{"n_layer": 16, "d_model": 224, "n_experts": 16, "experts_per_token": 1, "d_expert": 416, "d_shared_expert": 0, "activation": "mish", "moe_layers": [3, 4, 5, 6, 7, 8, 9, 10, 11, 12, 13, 14, 15], "router_score": "sigmoid", "normalize_top_k": false, "routed_scale": 1.0, "balance_loss": 0.00167, "balance_bias": true, "router_cosine_scale": 10.0, "init_std_router": 0.00972, "lr_router": 0.000425, "vocab_size": 10482, "norm": "rmsnorm", "norm_eps": 1e-06, "tie_embeddings": true, "optimizer": "soap_variant", "lr": 0.00391, "beta1": 0.95, "beta2": 0.95, "grad_clip": 1.0, "batch_tokens": 65536, "seq_len": 1024, "train_tokens": 330700000, "steps": 5047, "dataset": "wikipedia_en"}
Below are experts of layer 9 (counted from 0) of a mixture-of-experts language model. Rows are named router (the router's row for the expert), up (a neuron's input weights, with its number), down (a neuron's output weights, with its number) and show model dimensions 32-63. Each number is 128 + 32 x the weight over its row's rms, rounded and kept within 0 to 255. Numbers have three digits each.
Before each expert's rows: a language model's description of what the expert responds to; "comes after" lists some tokens at least twice as common just before its tokens as in all text. This comes from a sample of Wikipedia text that the model never trained on. Tokens count by the router's weight.

# expert 3
Description: Cells and units in sports results and statistics tables, like m, medal, ft, Did not advance, table pipes and percentages.
comes after: " |", "|", ";", " MPC", " medal", " ·"
router:099111144141162094124145112185163165136111166097124160101139118127162088184108126115130103089068
up0:167097126135122142127097100170184120134122149134169122187082115156115104120143158119133113074137
down0:165177080184089106109138094098107087106203167110147100153142150020142079140100174102194120156145
up1:124157122162172139119107142081144120158119188138093158114131128131117072119108136073083098128112
down1:133104128164105090185145118093113085167104169140200134123132127116142202084178168107186082125147
up2:055125104142085129119111141148115070192119113099144103077141109139088089154149145092128157154132
down2:133180160071124165111108111185132060136189156160162166145152132155099116176112122172129120086147
up3:143096088121151071121160104172113098155083122096102125147155105125126156145117183161121139134105
down3:180127129106095096094164135109128114183074198139144094149138160157105099057116145134105173106169
up4:135166164153103156094122168174126131085131152073136101147111160144086121041132102071138138145138
down4:154094098159132087118134109145130121127193127148181107230146148079165110127174146072093083162123
up5:111146112196135163129097116139126161121161120093166068095105112131053123123193111167128103123090
down5:139156110100081140110173127134075141128063255161134163140118128063083137063142082148129189092113
up6:132122175147055121161106132128185110129150151174075122102123111131145139147070110124150048124117
down6:118156078126043113183177111139136160141116157180136131134118115108153132133108150144148154115128
up7:088090113132132133192106099102175169096180160119154152129111117067144074095130138148167132116176
down7:158095112115111126098098141158086165162150118153112133147167120058161109121140095183147130149081
up8:117109111146101111185151151162147141143087123162151167139149122166180182210102122122132151124114
down8:171152148136159123111126174162120102108127156103143113130096176145119107166110111123132113176128
up9:157135143119162110150107131160124155105122120120115144137078127172121152135128102136137113169145
down9:082152087177141111077133189136179068134129204143153105131150122131154095101087104141160116081141
up10:182074173130096104133066138136096130104133076056121168140150202145145161107150092125125150114082
down10:169057163087132166123144115089152095147103145175158042112145107132140167123097126095136127160084
up11:120103108156098081154090051120177118168127126154145158122170135168114140179109135108129131152135
down11:110136089115154121116126089099146140135183189190159099134086200164084112120089070109135093127188
up12:134047123148176086114099094110096128111122193056115099068163125165117156174181105149130113141105
down12:109134152088116082138184144072147202116124137083118142091126124110067131104104165085143170064107
up13:134116170090190158089116149149102114164090113120155180139100128130125073148051163156134073145136
down13:130056146142121141168191096125133139102146078077160116157147117130107163137129128185171124157173
up14:195084118100127107174131167205151148121171117115105117121084147128107160162130163129135119108129
down14:112119123180158122104119156089104128130101130172151072101167068152135131109123124093104173127145
up15:163115151106155139107143128158141104162147159139098124102139114081104123113100057168126194190078
down15:094123107099107104100127122167116069133155178124146137099161163128069140148128116123103115155098
up16:167176110090160140110073159053114128073095126107120166124137114099174162125155164108101120153149
down16:147186126157098132175085102067111155095135160154140115066100125148123080126055137143053140112110
up17:138190096111096154104123093121187129073123203193097126140134116100118158176099144155133112141174
down17:138124092137096114105082122075091176143170135162090129092084177152138082037117181136192149116195
up18:138201134112164145146187102159093165139141162130085192189121119126139093083111080176088133109165
down18:097119168116132109135085129116137124151118118136127143098100122139117128080113080046115160112168
up19:155093160130139172142114063142102173108126145089195171165132169126134157100122118099083066113115
down19:122110169113176192095192146136142199075174152161169161115112144139169083141115178134100109104123
up20:096094166148093157095088118041051127139123148090149181125112132161093111093140122103124157106120
down20:084151136117132126075150115122107110129161120183106099166097122118085144160103181152092186140148
up21:164112145143176194075087112148113157191085111147132145145123153084113131129094065158144144154156
down21:207132082105215109119133113111132062127119111087136146104165120118105148152130146161160093102113
up22:093074057141093094190175078143114180125173101108157198076094160127140103174093097152085103130066
down22:071156145132153136116134148122129157104087168152084148139102202173154172083065140150192171149144
up23:156093133115070106104098160075158167110086134108135174106084056118069117159120160128120135145127
down23:099166114083077119132115111144128120133128155129168098121137082113094185141124175193133080122134
up24:161110132096134080103121122105143136092112120098139094134132079147122120176096150132096169138107
down24:124097122138109202148140142083131141153137134132141113145089107134120142119114123092114140105119
up25:180152189134175080124103118076157155132123144107118093076117149053196192151185166140128066104088
down25:124171137164174131135184108158146127135122097178168136127141093152122110098123087121092083122148
up26:102118107060099127136098151164102151118104102102099147086175143094081124135180129165108084106109
down26:119139162089112158081143107144146166109127131092105120116126146126156078147109092097113105170137
up27:169120164189121148105155168159127110084111161109137079120049030101127134148138096086162150118163
down27:136140143094060088123167104088124106088126096083126118115124149144078189164123118110117129070157
up28:171110089113187092191091171112156121112133174144138091161126148139105128126088144161130058126091
down28:129108097101198161060150124128105138102123141107113152097099074133146164140117085137149089107089
up29:149079107051165146117101069117125170105135133175173126125080148093104111097163150116104136128132
down29:105106154124101147057097137143102119123130136135128121127073153153143139155127071089174127106109
up30:128084092182149140125164106112157116132129141083138158072128152107134100144143056078171125110148
down30:141151148074157101119097083099131140120107085110110167099099106155107146167051085163161105186113
up31:145127131138069064166079080123135127086143137139095152124110167149144138170144177110129119121102
down31:088141160216128129103123118073121107066125128161132132135072102063112154144161143131112083149169
up32:124145130130143148077140146075155147161149207131125120190104154114174119081141106099165137127169
down32:164114123139087093100065108177109120099131079150115166184119106108090192145073140090101143216117
up33:095151170105212136159091144125108084089110086151107147085166128109199092170098110161084104098108
down33:141137144092191175160154149152113136118165144177143106127146150135153102151051105107087188092140
up34:148108130062087123145104088123172117103110151154021168096147155115050089083070131109138158131123
down34:158107161092140139110129106103105151144136117174160108070169113074100154139102083099145148107100
up35:170124102110129118148092099107083081083116142103168095130153103108152134194121137054128184086105
down35:123148182111131153097091166117053173171137072150131074111129088092071097129106209159108146158172
up36:105087129126159156105117055128164125121098150116092154112075124126136141041130103195155184169131
down36:115139122098119110141161061126161131102143107144165149109125104085159164091180130078142090054126
up37:164152103131131109096159096117147094096092142138153154098093168135042131142112097178113089123187
down37:143149150170104140149096122095086096142114112109141137134119141131087100150101123148113081042160
up38:102112106145163172148144149126109121117153102064102152113112072171168105160124136208117105156184
down38:186098151100121136106103110098157100128128113170128106073124146143078079092125082132067138141174
up39:058122116180165146142139109122192116125131119101178101084157045118186140131106129135149147186057
down39:163094089086119142127100126124129114140138142149111134121122129040145103085112135169159124153131
up40:127119105125221111134129160171142171128105141126090126058071143139146094122156067106085165135120
down40:156087073183184135095137107114114145209118121153165157132140081102099115122116072127097107105108
up41:106141124115216165131146144114145077178088168135101129125076153145139171111083186173131129119096
down41:142157088151189116104116182113083080161091088105122119182109103193123086171145171114134116146124
up42:134159068190127140154135121124106109109199143119078148119091062159150165111095107100091101132148
down42:119103157157171145096107091075178175100165158155115110070083084147122139130163123161129070143135
up43:074092104108147141088074113132151142131147111151116129114149114065100162151100144119165144140130
down43:200084111131126148131114148120124118144114051115130110129151099121175187097133100117128087168113
up44:141117070125137102102105101150140135115069126101106181165095148139126116162061157143063097122140
down44:121138136097140139122114182096140125131139147116151125107132116159119158123074136094138110158073
up45:117151153120106134113071161100149138200115136137117124124132112128149148124152155121130108106156
down45:119135099073152055135153093109093094102150083119118130197123140086170147156134171147127087117122
up46:100149130110134135150205056088077135177118201100163200221148191134131082154157157118106099179133
down46:141108124183142098158147129163125118094129056166113158130115125113117082124144169136148102115125
up47:082122138124111100142145087115128094161136138119155183124151188133135118220152178140124136157092
down47:148190118156119104099163138121111135175120121124169148082092082130097135128182100197107024165094
up48:210189136097138105079143101083093150153148182090087118098101135059118125161097083131134116147136
down48:154132129156131126133111107102127124140152144126117103148121130109049148067141122151118133097141
up49:093075123118133122147120146122099074166052135175094116132193141148113093162080087149120111058127
down49:136072147200149162147106124134147102156150080132126165104173158124128097038121166114102144119084
up50:160156079135143107125155156153058161131116160124112154105081124144195163138084105138121099160123
down50:135097138109148125093153173103134136143153124143098112116141097181125119106142190128174069121116
up51:134095138145085117180158131084112137155151168147104130166159175127129161183140126111174126159159
down51:149110160150099088155121209143098152181136174151135200112109102143092191097158154161075085089097
up52:158151156111090176171064075117130115137198125090083124119145122109077107093098147114165100097082
down52:143149102156169165142147097148170142074082130115122130088181140084096173171167094112121179108058
up53:142093125113087124094171092132129139113065184130136126085112098071151111105112156085096206119096
down53:166129120099119130048075137109123185095132166134139160131084176084142148133143147167150136145060
up54:134092117208125137145100129116137104149130179144141129133109132143136146103136114166123137136065
down54:169090187192173136096094111068058120138090103142200125148126117185150101090124134065122102164112
up55:145123226059149075110080122090157154150132152115139133111169101109130135138069156159112114150082
down55:122152159077071136182137126161137152119117095199221181131109091065102163160152073160111171122135
up56:020084195166145145110152144140102140119120160115190112105124172119161108141093113061131141174097
down56:140065093110088089150149143161117105161109188103148082131159154154146158156167155124149146102080
up57:109120110166077202130134136113149113143177136163145191162198116064116148135133117122102092141098
down57:132080065132114141117180133144157117144129085143147166135158126148128121149150165136146077137128
up58:141118171145125110109109160145151097119148088114164194061153139093127132183097157137125120095090
down58:183152091117161163122071136118139103120149131125119166111126136185147101150143100132139140167109

# expert 2
Description: The word the and adjectives after it naming nations or bodies, such as American Civil War, British, National Forest, Liberal Party.
comes after: " the", " of", " and", " by", " a", " to"
router:088133138102099114182162135131103143121104127141129126131103073071088195120067123195158155123118
up0:101079153100173177159139069159171129075146163120113197103106135094101158252120089121120103182116
down0:140128183125131138061144155074163134129098129097116104077114177128128068062109132159194113132106
up1:120099132182067126111110110144154126105124064108206104143139141153103142093171108156128157082095
down1:141172100117138122104139107157148145141160191108113096157118130139062062190148142125099100105172
up2:124153140146107168117165129120158195149135044159111082137126141119116199047108139139159040186114
down2:165118154143168110147123117101032148116114157193120153130113109127082139188172085119090177092076
up3:095117108073110069106129123100095126126115080165112169119138071136151151105097137104089146163129
down3:144115129152123174086113117078160187119137149165124157110124054157164101164152138144148166077152
up4:096124136123138032112123126127151087106114132113140119179110101177133161139122166114103120117114
down4:150076142120117114200114101138120128105162131171123092207092147128150080234138060056161157130103
up5:147076125101143139135168067097134154146152070175129147092136080170142101176163141159146099107138
down5:151104061179159130080159102166162113143075126107134165127120141146157165148126081125148112106102
up6:161114128151088162083129097207088185102088138172130118140127117139106158099158101103143151196183
down6:095124195152141147159123168149175087167128121120116215125093167075068131099106159165065116117124
up7:065156190150117136183180109161135137121097077145086204105114096083166140107128108165171158132096
down7:144182139128178131107123137115158192129128157132185160059137125121121133085048103085181147135171
up8:142158125090203096127166100157100164144119109127094133134062100187125077129130109137128117145112
down8:166117139151171173133063114148074086148132070149111170114165075095121168112114160097124127218130
up9:161081110100083116127092161075132143168113168062065051118146095103141195153104066162135123127148
down9:102166112101163213138149139126156127159141131117126096113159152158076184111144107184086079153100
up10:121182114104152137106117167168120085109114145181055108146089074196170069129151109114142110128108
down10:168172092162170139129159109165150122107128166197109124043157125122177151197108088131154199133127
up11:105053141105143123117145165125083156084126129100113091121162148129127146130119131159121147130105
down11:151127151102149121145121151124095173127028107091152166153090037110074152137159174108142175113086
up12:071100122178180128117096129133079138091107126158114175111131075100123126179125114155136143213129
down12:135149132068105133130123130111163101151119140130174146169138146183088131113140142156094147144112
up13:105159115107114142183101111147144146192083162138064148165124084055130099140170151086149065144057
down13:155105132096111151130151141127096145085152084086087146102161118161122130107132129119148120131189
up14:148118149110174141087190113144121108099112172101038108143094124072043106133187146150106129149093
down14:142156167104063119035104101107120140108117132186118142138142123109121142140072153133198139184108
up15:074130190127109091112135145079116090077120104117110150126100088124124132160125125143121149127095
down15:146099151115139126096155152144110114110134053161085157118122167132113138127165148139102160086175
up16:154136108108114154133144130079131135157107096137169109077069102132129089184127138127165121137151
down16:181131142067117116105148101123153083183146120186153156063173157102148179138146134118067108103166
up17:116134101121068142130120046107129131176139136112116146128153149074094210149160137180200099144184
down17:125148141152152061111150086147116124106204095096174099190143109160119118107096085120119180147121
up18:163094097110146157124128183149151103090116140106115135112148175197110127095113107134081153108166
down18:173159115062129111079098147100116101092177180112130121161094170122178121168114120187156115153127
up19:183169127134132207139120151113067181139181092168111156130079157148155135114158113166130094129110
down19:126120119109122079117129106063163078143083122138134103104128120159148135127150125151141138133126
up20:153148124149133124123151083080110128098059089088141116119153154131121137087105095142171155130102
down20:108155142149128110073146165161149142144113118098125063082149159130113107127152104079083104128133
up21:093105102079095142127110086100122162107149117159099109174122137111136168135120143112121212124116
down21:156166137158129139164108149157164045128092077148145127123167067121111102158131143124138102141095
up22:066107123161178187068053097134077187088121119133101108135127050140126130150102113130120088130069
down22:139080103102202187097096085109156111121076079174081078138118093156110095150133161136132150132152
up23:151130102163083136142141176133152106079151080146115131096124135117177120111130123143101072140132
down23:134119099165066165137140150172153100082075124104127083105121102123066172099115124136161145138149
up24:108123154121145125115088245123151152133117133151107175115138138079163174081114079209140122134156
down24:145185159088156114120110119128155123202077178075124141124133117184121119130183136133117167161084
up25:130168159153168114145067134113147166056165121112180125169158065174118095134148102135158097067218
down25:125154101046127105121173077105130156159122139150158133149190165155135085144137095135080104147051
up26:101140134135099100090182155084189118099181166135121114111113131106158128145111094138106130146138
down26:085165170108111184140091206155149136095089148132122071059127158115116086143073168170161106090164
up27:096132119102126071142159083161106097160108140151172139108084147111103142148107134193159060167142
down27:162128101121162120094110166162086093141125125135139113122045139151178148174127176033126141128134
up28:155160105153083097157144180105063121114105123101082144100071124139144109112140137163098174156167
down28:129129062146136099112102137081132198173163164053112096110170137134129134131112148137108134101088
up29:106070122138092057117131111092103128094137113123161069097104086132139118111159152083164183116136
down29:157080081131163129080151132124074179077117128077140082116104159118132093127144150154100073156161
up30:105189086162195108121102095112099143124086169172149146123159155099153139105152086097158128129132
down30:126107176084090128120155089157141099163102089150114139101085196092069170151106155178064098156096
up31:086114097136127147159132117140101123070132160101088077108081135128106164133105122124135140094129
down31:077083154143068089105163070119135147110124130127125168200138089128123154095123139075163167136095
up32:129133101131151147124171136127118132103073081201121108135111137103116183125064129131127162212136
down32:116110121172115122052152171108145133107155153110169205147137130111122163126142124145104138052119
up33:129102111143132110159111142154139152095141155142089168101138117139061159174101127142157127177157
down33:134160121148130123147103163125157151139098123170122139101115153060124128104101131129118141124157
up34:151103055164065088112159124179157122142142131075147111099099117079071120113117099171102157143093
down34:156156111121119136162123143108153131135118119204107139144110121172128143132125117131116101133161
up35:091128146128147140095170102174054140173152132152093104127087136157146130081157068157127094192103
down35:093117125203171118168124107138115067144168089172089145096102141169050212086056182121090128155131
up36:161160130139103155193147115108128057165100111178117174132136093103116191199153150132202123090116
down36:153113174056129102150073145126075196162135167120148132162128173110116109130154117140138087071124
up37:109080117173114155154150132140163120100147064093109164148124105093146116166099104122111188137158
down37:129141109079114109174160118186096175181135128138149094130127118126077061122148147093109141164162
up38:136107077105150059133109101137147156168080087117155144091135082190144153163076184187167112117182
down38:152087062094127164130145095101086123135133135068135074139100095084108164127166115155142162146119
up39:108194059128126109104139141130149092088093138132169096133141118076115183135101115065164097146104
down39:092148139115103122136136078132068124172145121068136148113155073062107166129141156124132035080139
up40:162111102148072101148155123116112142178143134164093153201168055113088114081195100126157131199083
down40:115144139150077155122155103144140070110169126140117127156155095076105111135166107062124132175103
up41:105137158142192111141125194166150125093085194123050101132092137100093119157123114140117117153102
down41:119107061082113213101095129168116138134193179133152111082126126124080109132145115160120142136143
up42:180118143166139147126254121098102104108143170146071156146084172093152158118176077133122154097069
down42:151064186125084200146083135177171162147137146169095125170143093112119069111135117099162117183126
up43:085147111101084074143161141102140122124131208121096182104134159093098140039129117091136136151107
down43:129082095123118169152149134142114159111108123140145139133184119117145062132138091101089108075075
up44:149162131116128084156107115141182157132132083108129193108114110148102187137108086145152145179063
down44:092129143149120066139174102114118167088105121175115118169147134117127091145168145184140142144128
up45:075136142116071143158133099075096082065093130108117142163051128105126174138106056163167151146117
down45:137119124121138115124064145130205148142129177110170133085152065148061108080156196093105095166156
up46:101080126199185160156159117070116102125102106155097149140129098154130159180142124126116145127110
down46:164189156127092069150135138116144098154118149098105145155119102101108176146170092120180057106126
up47:111122095179082122175136155112115115159137109110105188106131101138130192107092117149132170095100
down47:135141118126156100065085085074087168118146103192189131166139148118178067166125131099106082056157
up48:176154093131081109164092125126175083118135115073151172136088088155130107119085180086169069179141
down48:104106159118114108092180100094190122122117099118121177092153145145094093097161106151129116158107
up49:186111117122149094149107085154113088197136145132135141089123078126110148112148109138030126133133
down49:162110108102077104182138133081132125094101188117105159096193057141134127120053167160120183157086
up50:084088186112096092143073110141169095117159107108165172213135105088142138126109082076197092115131
down50:124163124139160123148144118125157117135151131175171107122111079140151138158109145145153109144131
up51:074118121206121151131136104134090173126164152077096157175114120140102157126172116136111150145085
down51:095165158167130153172108150195104170162186146107136103160121108111131134130101134169155174052135
up52:122089114105108118103145135144163121091121148172109030090149159133125164183126161193171113055148
down52:144122098177096060087112135146133135145145130098117091128097097150094184110128119181140165097105
up53:137163080115141093179124176107132182134159092175084169126072068140156210136118184120134138136127
down53:124202134149051110156126111080077156154144055142149119112106062176130165071164166134182121139154
up54:120132101107060156156070175092148130120051125207051093110104142122035126131124101173160145128138
down54:098151120171109167102119147128143124142154132176190158122134161185201189098145088168107135142106
up55:141137114124127180146133118153125117138165179153178095085086040106163134153092143153107118126137
down55:100138188109116087123177116143115099157097105166183106122116168084111112181094194084116118167124
up56:115096167135150138127214114093198103073104176102140071101121137149109137116165155124155101162204
down56:156158147104125175145134096069152135137147163220147120091107144099127184062135137092132116163187
up57:145098096150095166165154140174158110146063132190170163153155109131153165152109133134097100143120
down57:162117080134105136149096181139127131137060192194107151116132134094131076118114143120140057093105
up58:135085174100141126107123135126132114087154136068160118095120095114087168044154140159133118118068
down58:136153109150126154104094097118101103131118110137105154121196134155146073197143139131134145110089

# expert 7
Description: Line breaks, list dashes and == heading markers that end infobox lines, table rows and section titles, plus sentence-final words like them.
comes after: "\n", " |", ".", " =", "==", " =="
router:093121107134053146157148154149080139157173117160084121147130083063141152136126123131148172118121
up0:132144151128112107172110178142105169079145070095138096103141158159136124136143074096032087179182
down0:124132112172120114099125084177110121084107098138132136064127084122151094111145121071111144185112
up1:133208131112100123156172071133090121144132079146151137130133066119125112122167078065120173111082
down1:117127113129094162111105092125106148102120161166123088100102112236096140153131177155189119140073
up2:111120138177098151116130170231134136111120135073095075181192060078165149139132080132216144187145
down2:085107114158102077080198135145141153081110154111073127125202098034090151114196138093139130143153
up3:080123078150095115127089132059139189147159114112117149113116115091149115078159180074138147090116
down3:090139135132105078174062152153113084107149096106166121097052089114158148102073130093165180117132
up4:126134130132125080140142118124149118116147110099112139176131068139110128109121130120133149152146
down4:187159093111139067074119102141093117148155107106161157130135135129121063105164115147109155118081
up5:130101134127116069151115123196103189082095090089104105148153192131150134111139130126140138115103
down5:125128160114153096120163201101142124128166173080136134122101062131180097146100148164067115107122
up6:147142134103168104077160161174117160156113151169124119123163135103181154149124114149137092153152
down6:138157108136150118132112140152157141161106094152142161150083180117046221104188104103157156085160
up7:105151112042132116143109067171133117081143057127102148100111113128119191104150090153140148172098
down7:132111144121124097081179150095104116144130141150137100073173138109138116156149093121095080112192
up8:139132164134129083157187155175144105141165153140106139115215137158147169081135088187111124065099
down8:135143109111054122137107103148083107128115101090212164119104130104156143093130142160076116120148
up9:166096128175111126080177105136105097157082157162106137099123141138143169125166094067153168128131
down9:102187086100142095071064143127080116114107140109107192112103139135154148084234054136099144112159
up10:158114121102154209134186120162114128117140169118111110082167082116130130078140117126108116114065
down10:163091053109171141107157129138136124173145119060125224102116140119185137135122188156033151171145
up11:115087108072115140157177184170119149115133133100119121186115107183139104142159162168097148123168
down11:108098201049166084145146116068106201133111069157142161135102059130188117119165137098101060121113
up12:149083158195131134151086119144099113140112078160180066072127122167170115153183080205208121154163
down12:090187143145159103126101170123130091135164174146099167170152136134120144163135156089091118170181
up13:122126142096107142048113146080198121133150141115102127169170141118123154168138115096168079170204
down13:127140146105164116150147094117126140111124127070177114112118175113097173157150130108084163104147
up14:140160150079119155104153064127151103141082147143155139167112135141171161091174149112177115179128
down14:112111120105204146086188095113109075100082075169147123133100070189143161121110203161095127082178
up15:169154121173200223121133129134138117127097148134119109148138171150147163172156129191140105164155
down15:027136142075161157151112108164049153155150134112153132107134108121122124088175125111140191093133
up16:134104169097195167122115116086107151082121128108071127172049153170104127162083151098152092096090
down16:094156056126141109185167157077136156094150066103161118114157167131104191108198116111153099114128
up17:116147086137159199087116097119074128174086146092126139087106110131111182116152099085176116136104
down17:156132147137138158095196129084118117117130114153124144143112174110114179162101086167186152214171
up18:140151100152140151084167119132114145067128106153131128113124136123185071075042100155161139231124
down18:140116119136149119093113145105124081064161092145070162155094172147175157095151146128113104102118
up19:132119142068076105169081119137051182138160107128181132101121158127182150141069132119130088099190
down19:142104099121193155144120114078136171158097125083133160158147087081145073175104060124125101138125
up20:142114134119076113117109173141160187161213129130160140162131130089126128104141091149085118150151
down20:096131129184097177115153063123057137104145132095129127105110176134120089107052177152128150140111
up21:087086112109056144130071152122107113108141171093127120150104090148208109140123083156105150118142
down21:167148166101119114144138125142088152131145090089125129134110145128116144154129165093123111129157
up22:113114160138100125141152106168081107145123120159152123071124128048110067133055145135107153141145
down22:131138080133184173114165089110109131070135140073129118027126152124129213098146119115100151114127
up23:150145150174134091164093114111168126114111141200082169143121098175142080089096136158097113146154
down23:129120127142106103163164097155153124129152110122155098105121102128143170206156086089157111144151
up24:100074125185169105135132095172129080123141149149094138196113164153166130157149150067038131085100
down24:145138151136101126157115119140107121157160077095169124120033131064145134136102183100160091124137
up25:108119130180124099166160160135065156124141151114106105130159040148119122134140120123125076156168
down25:136156101110118110112135082123080122130098139077134137141102115133158152116133118118124087106178
up26:041108153114075214074123112142123091109130089091113118152190109139121098160096133117107067063077
down26:079134178064166170173111145102139110118088119144113129124120171124126163086100120124106148196141
up27:119129142062153084173133136107171125123079147145078137131175130113138181167185142139177140131178
down27:129118133229074106116129177049136130034176099093111177085162189125112105196160114127077148137134
up28:131070090112132114155126072139118172085096089107115130179127128117140144110124172101131137157151
down28:217155136083091089100122130093135094139135109126094137137102125105140113129126105157088140112129
up29:080093099133136104154190074122086108133101143164148121156200117124095078162144123181092118166070
down29:113166199085127141162102110128174075145154116112118160113183141119142150201132108120109146164100
up30:100155180118095109114133137106150121066118139145106069059097131145088145098141136157081115118226
down30:122127047197103145097162120130126208131170133109177059120165101120131141080081149147086091159142
up31:145159094100060135087166085152108149143163070060159160146097144167158117133152136137123131160126
down31:109067164152120147150140161137147080119087084174108125177159104191119071105169090153144102123137
up32:153128099148117114179121101140115117088172154176141146072114129094116133145123133116130178152181
down32:122133133076080093103092117109126082181144114145129106134164141110175102111116092120111131083096
up33:111110127165127152147130163134124106120163105141129157087122104128097156160136053123125155187181
down33:146124047061149142170144056130090178140110126082110118167156092116121143124125077122149103132175
up34:149146120142140101159120060111169127107165103113144135151049119109146165145188151140165148118131
down34:148196101131206171135136143150146115072128068112085112185100152186138093133160125124132114123136
up35:104125127187099145130086132092114115127123091149135133106202143171126108161124102099114143106093
down35:157171121114097107131113168134151142149146117047107177114137159181113106119097208136177079152161
up36:149107100114120117133198069183130111100179144130145132098199078105129173150133114159133052065118
down36:081135121166129130089157179081098083128124156148173117120174167089155089071131132171115092171099
up37:137103106107138160177104156128114131136191102068150134116142102145171136178099157106102142138132
down37:136124107166131072160167138096126177142076128128166124104166081080118175171160143083175148114121
up38:093207108162149119118119138070133155135092089141129175120100122094228173131175064162135059154121
down38:120121177141141103136100128133146149172204147127147153143148138122178091060147144112106157125109
up39:126093127148094095162128130153082168138167142128156149166155123086184111141097105154167125149162
down39:121100138165104148109092148108139145205177130108184113087124149139150132108112150117129185168092
up40:147120107109106178141134071137168170104172170126134120160128069131167172153129100130069128150114
down40:106129118113164191148133116087150147112144101136156118129149097188132109149116151074126116163115
up41:153186162163046180123114122109134130131172120163153120164146110104153068106140140133109128187190
down41:160158095109123093089107125181186143121100172195113198093147135125171146182105121112181106097084
up42:082108051145145101169130158079122098116070130159099181101147093143061121142174160140110151123166
down42:132120123153127093122088170173096112160157121105125164092169080107151096128110130159138147104185
up43:118072070117114176159142120132164158160158142129151133192111103113108123115152115112133085128129
down43:089090142118089150055079173172136134119139165099120108089163081161159133135131101169132115060144
up44:114136125122118124148155103118141101154125146131162127093111135113130149134134148095112137075131
down44:101117111099175138171097087135143100147145082154148083102146144149156107151133138089141105108141
up45:140082150130117132145125137120084079146127142151183137140159166085136103112179172169132122117117
down45:144187120168122119082148080103175117179126163104140124102132125185200070153172148100123146120114
up46:133196075166086172140107188121148130091138174089147139144129111156184098138161100099125141075159
down46:126095097056173115101119117095106188205131083174109080120073133123103103082080161098089112139112
up47:136135125143177133120124103100135146180084150144133131102164188010153153146130138187091145156146
down47:055125153149132148050076141106094153120115107118149122108181188146104150142134147147097129116145
up48:114164091132122086161172097118125161163142154140093120170144090078133090083193119127110119134142
down48:111130090169117145067135100167033135129087162149127101150115184132155109134164112094092162133161
up49:163153100181097137089097110162156152086087124135156116138184065127156080121131153102173112147124
down49:121135169086162131113085130049158092125215184112124111163108113140100147172097111168077094140186
up50:109148161137059061116110126120102095064153114088094127102168063113089101114074118078104112149165
down50:157038095111072134172128106072133165131171147131159174141157169121142150102105157176141111151115
up51:086163172088062188114109147117146145035168119188170087057092132139159160136164049104114129097117
down51:089127131099154109175161139161138127142155101151126131100155154177079180088147166102164166152131
up52:143123139097133098142144119058131119122121170138123163141208138100167170102170104084107163146131
down52:113148112117184095109114098102131160128120150127111160132157113142139176157112171192104169147159
up53:128156183140170052148193145111145057087127097123153126117156143100155092126105094120147201145131
down53:209089130071108150125080119108131120171133135135128121132094117107164016152141127155105050171164
up54:143138134116154170118165117136093137145123109110111147156122117093162125157134112162104122133118
down54:174098128149155155106123144135141154100090181172132162091137089147091149136117156068148163123207
up55:087051101127087119102090081131127120091119096133102178105129116073125144193109186166159127128139
down55:105150149116150172116145181100033142084147134111107169128073111096112138129070128167141073147111
up56:120141119086184145145125203149145124177097084183113191158147136084177139144113096110076103133132
down56:108122187136148125111136114128039114165157166136081104118144128165101076134129137142162154173177
up57:104104119097115115097078119154140149195161125139121126110159077098118115175116118163141167064087
down57:129148153078084110132144110155121136147133129169176064149104113155089133131211136191145147214148
up58:131152145160129090102108195166171108130112115103146085168169185160158129131097072119169139063142
down58:154134161140111091123114152080135088123159153176103114096112148105076142060112113177120076169105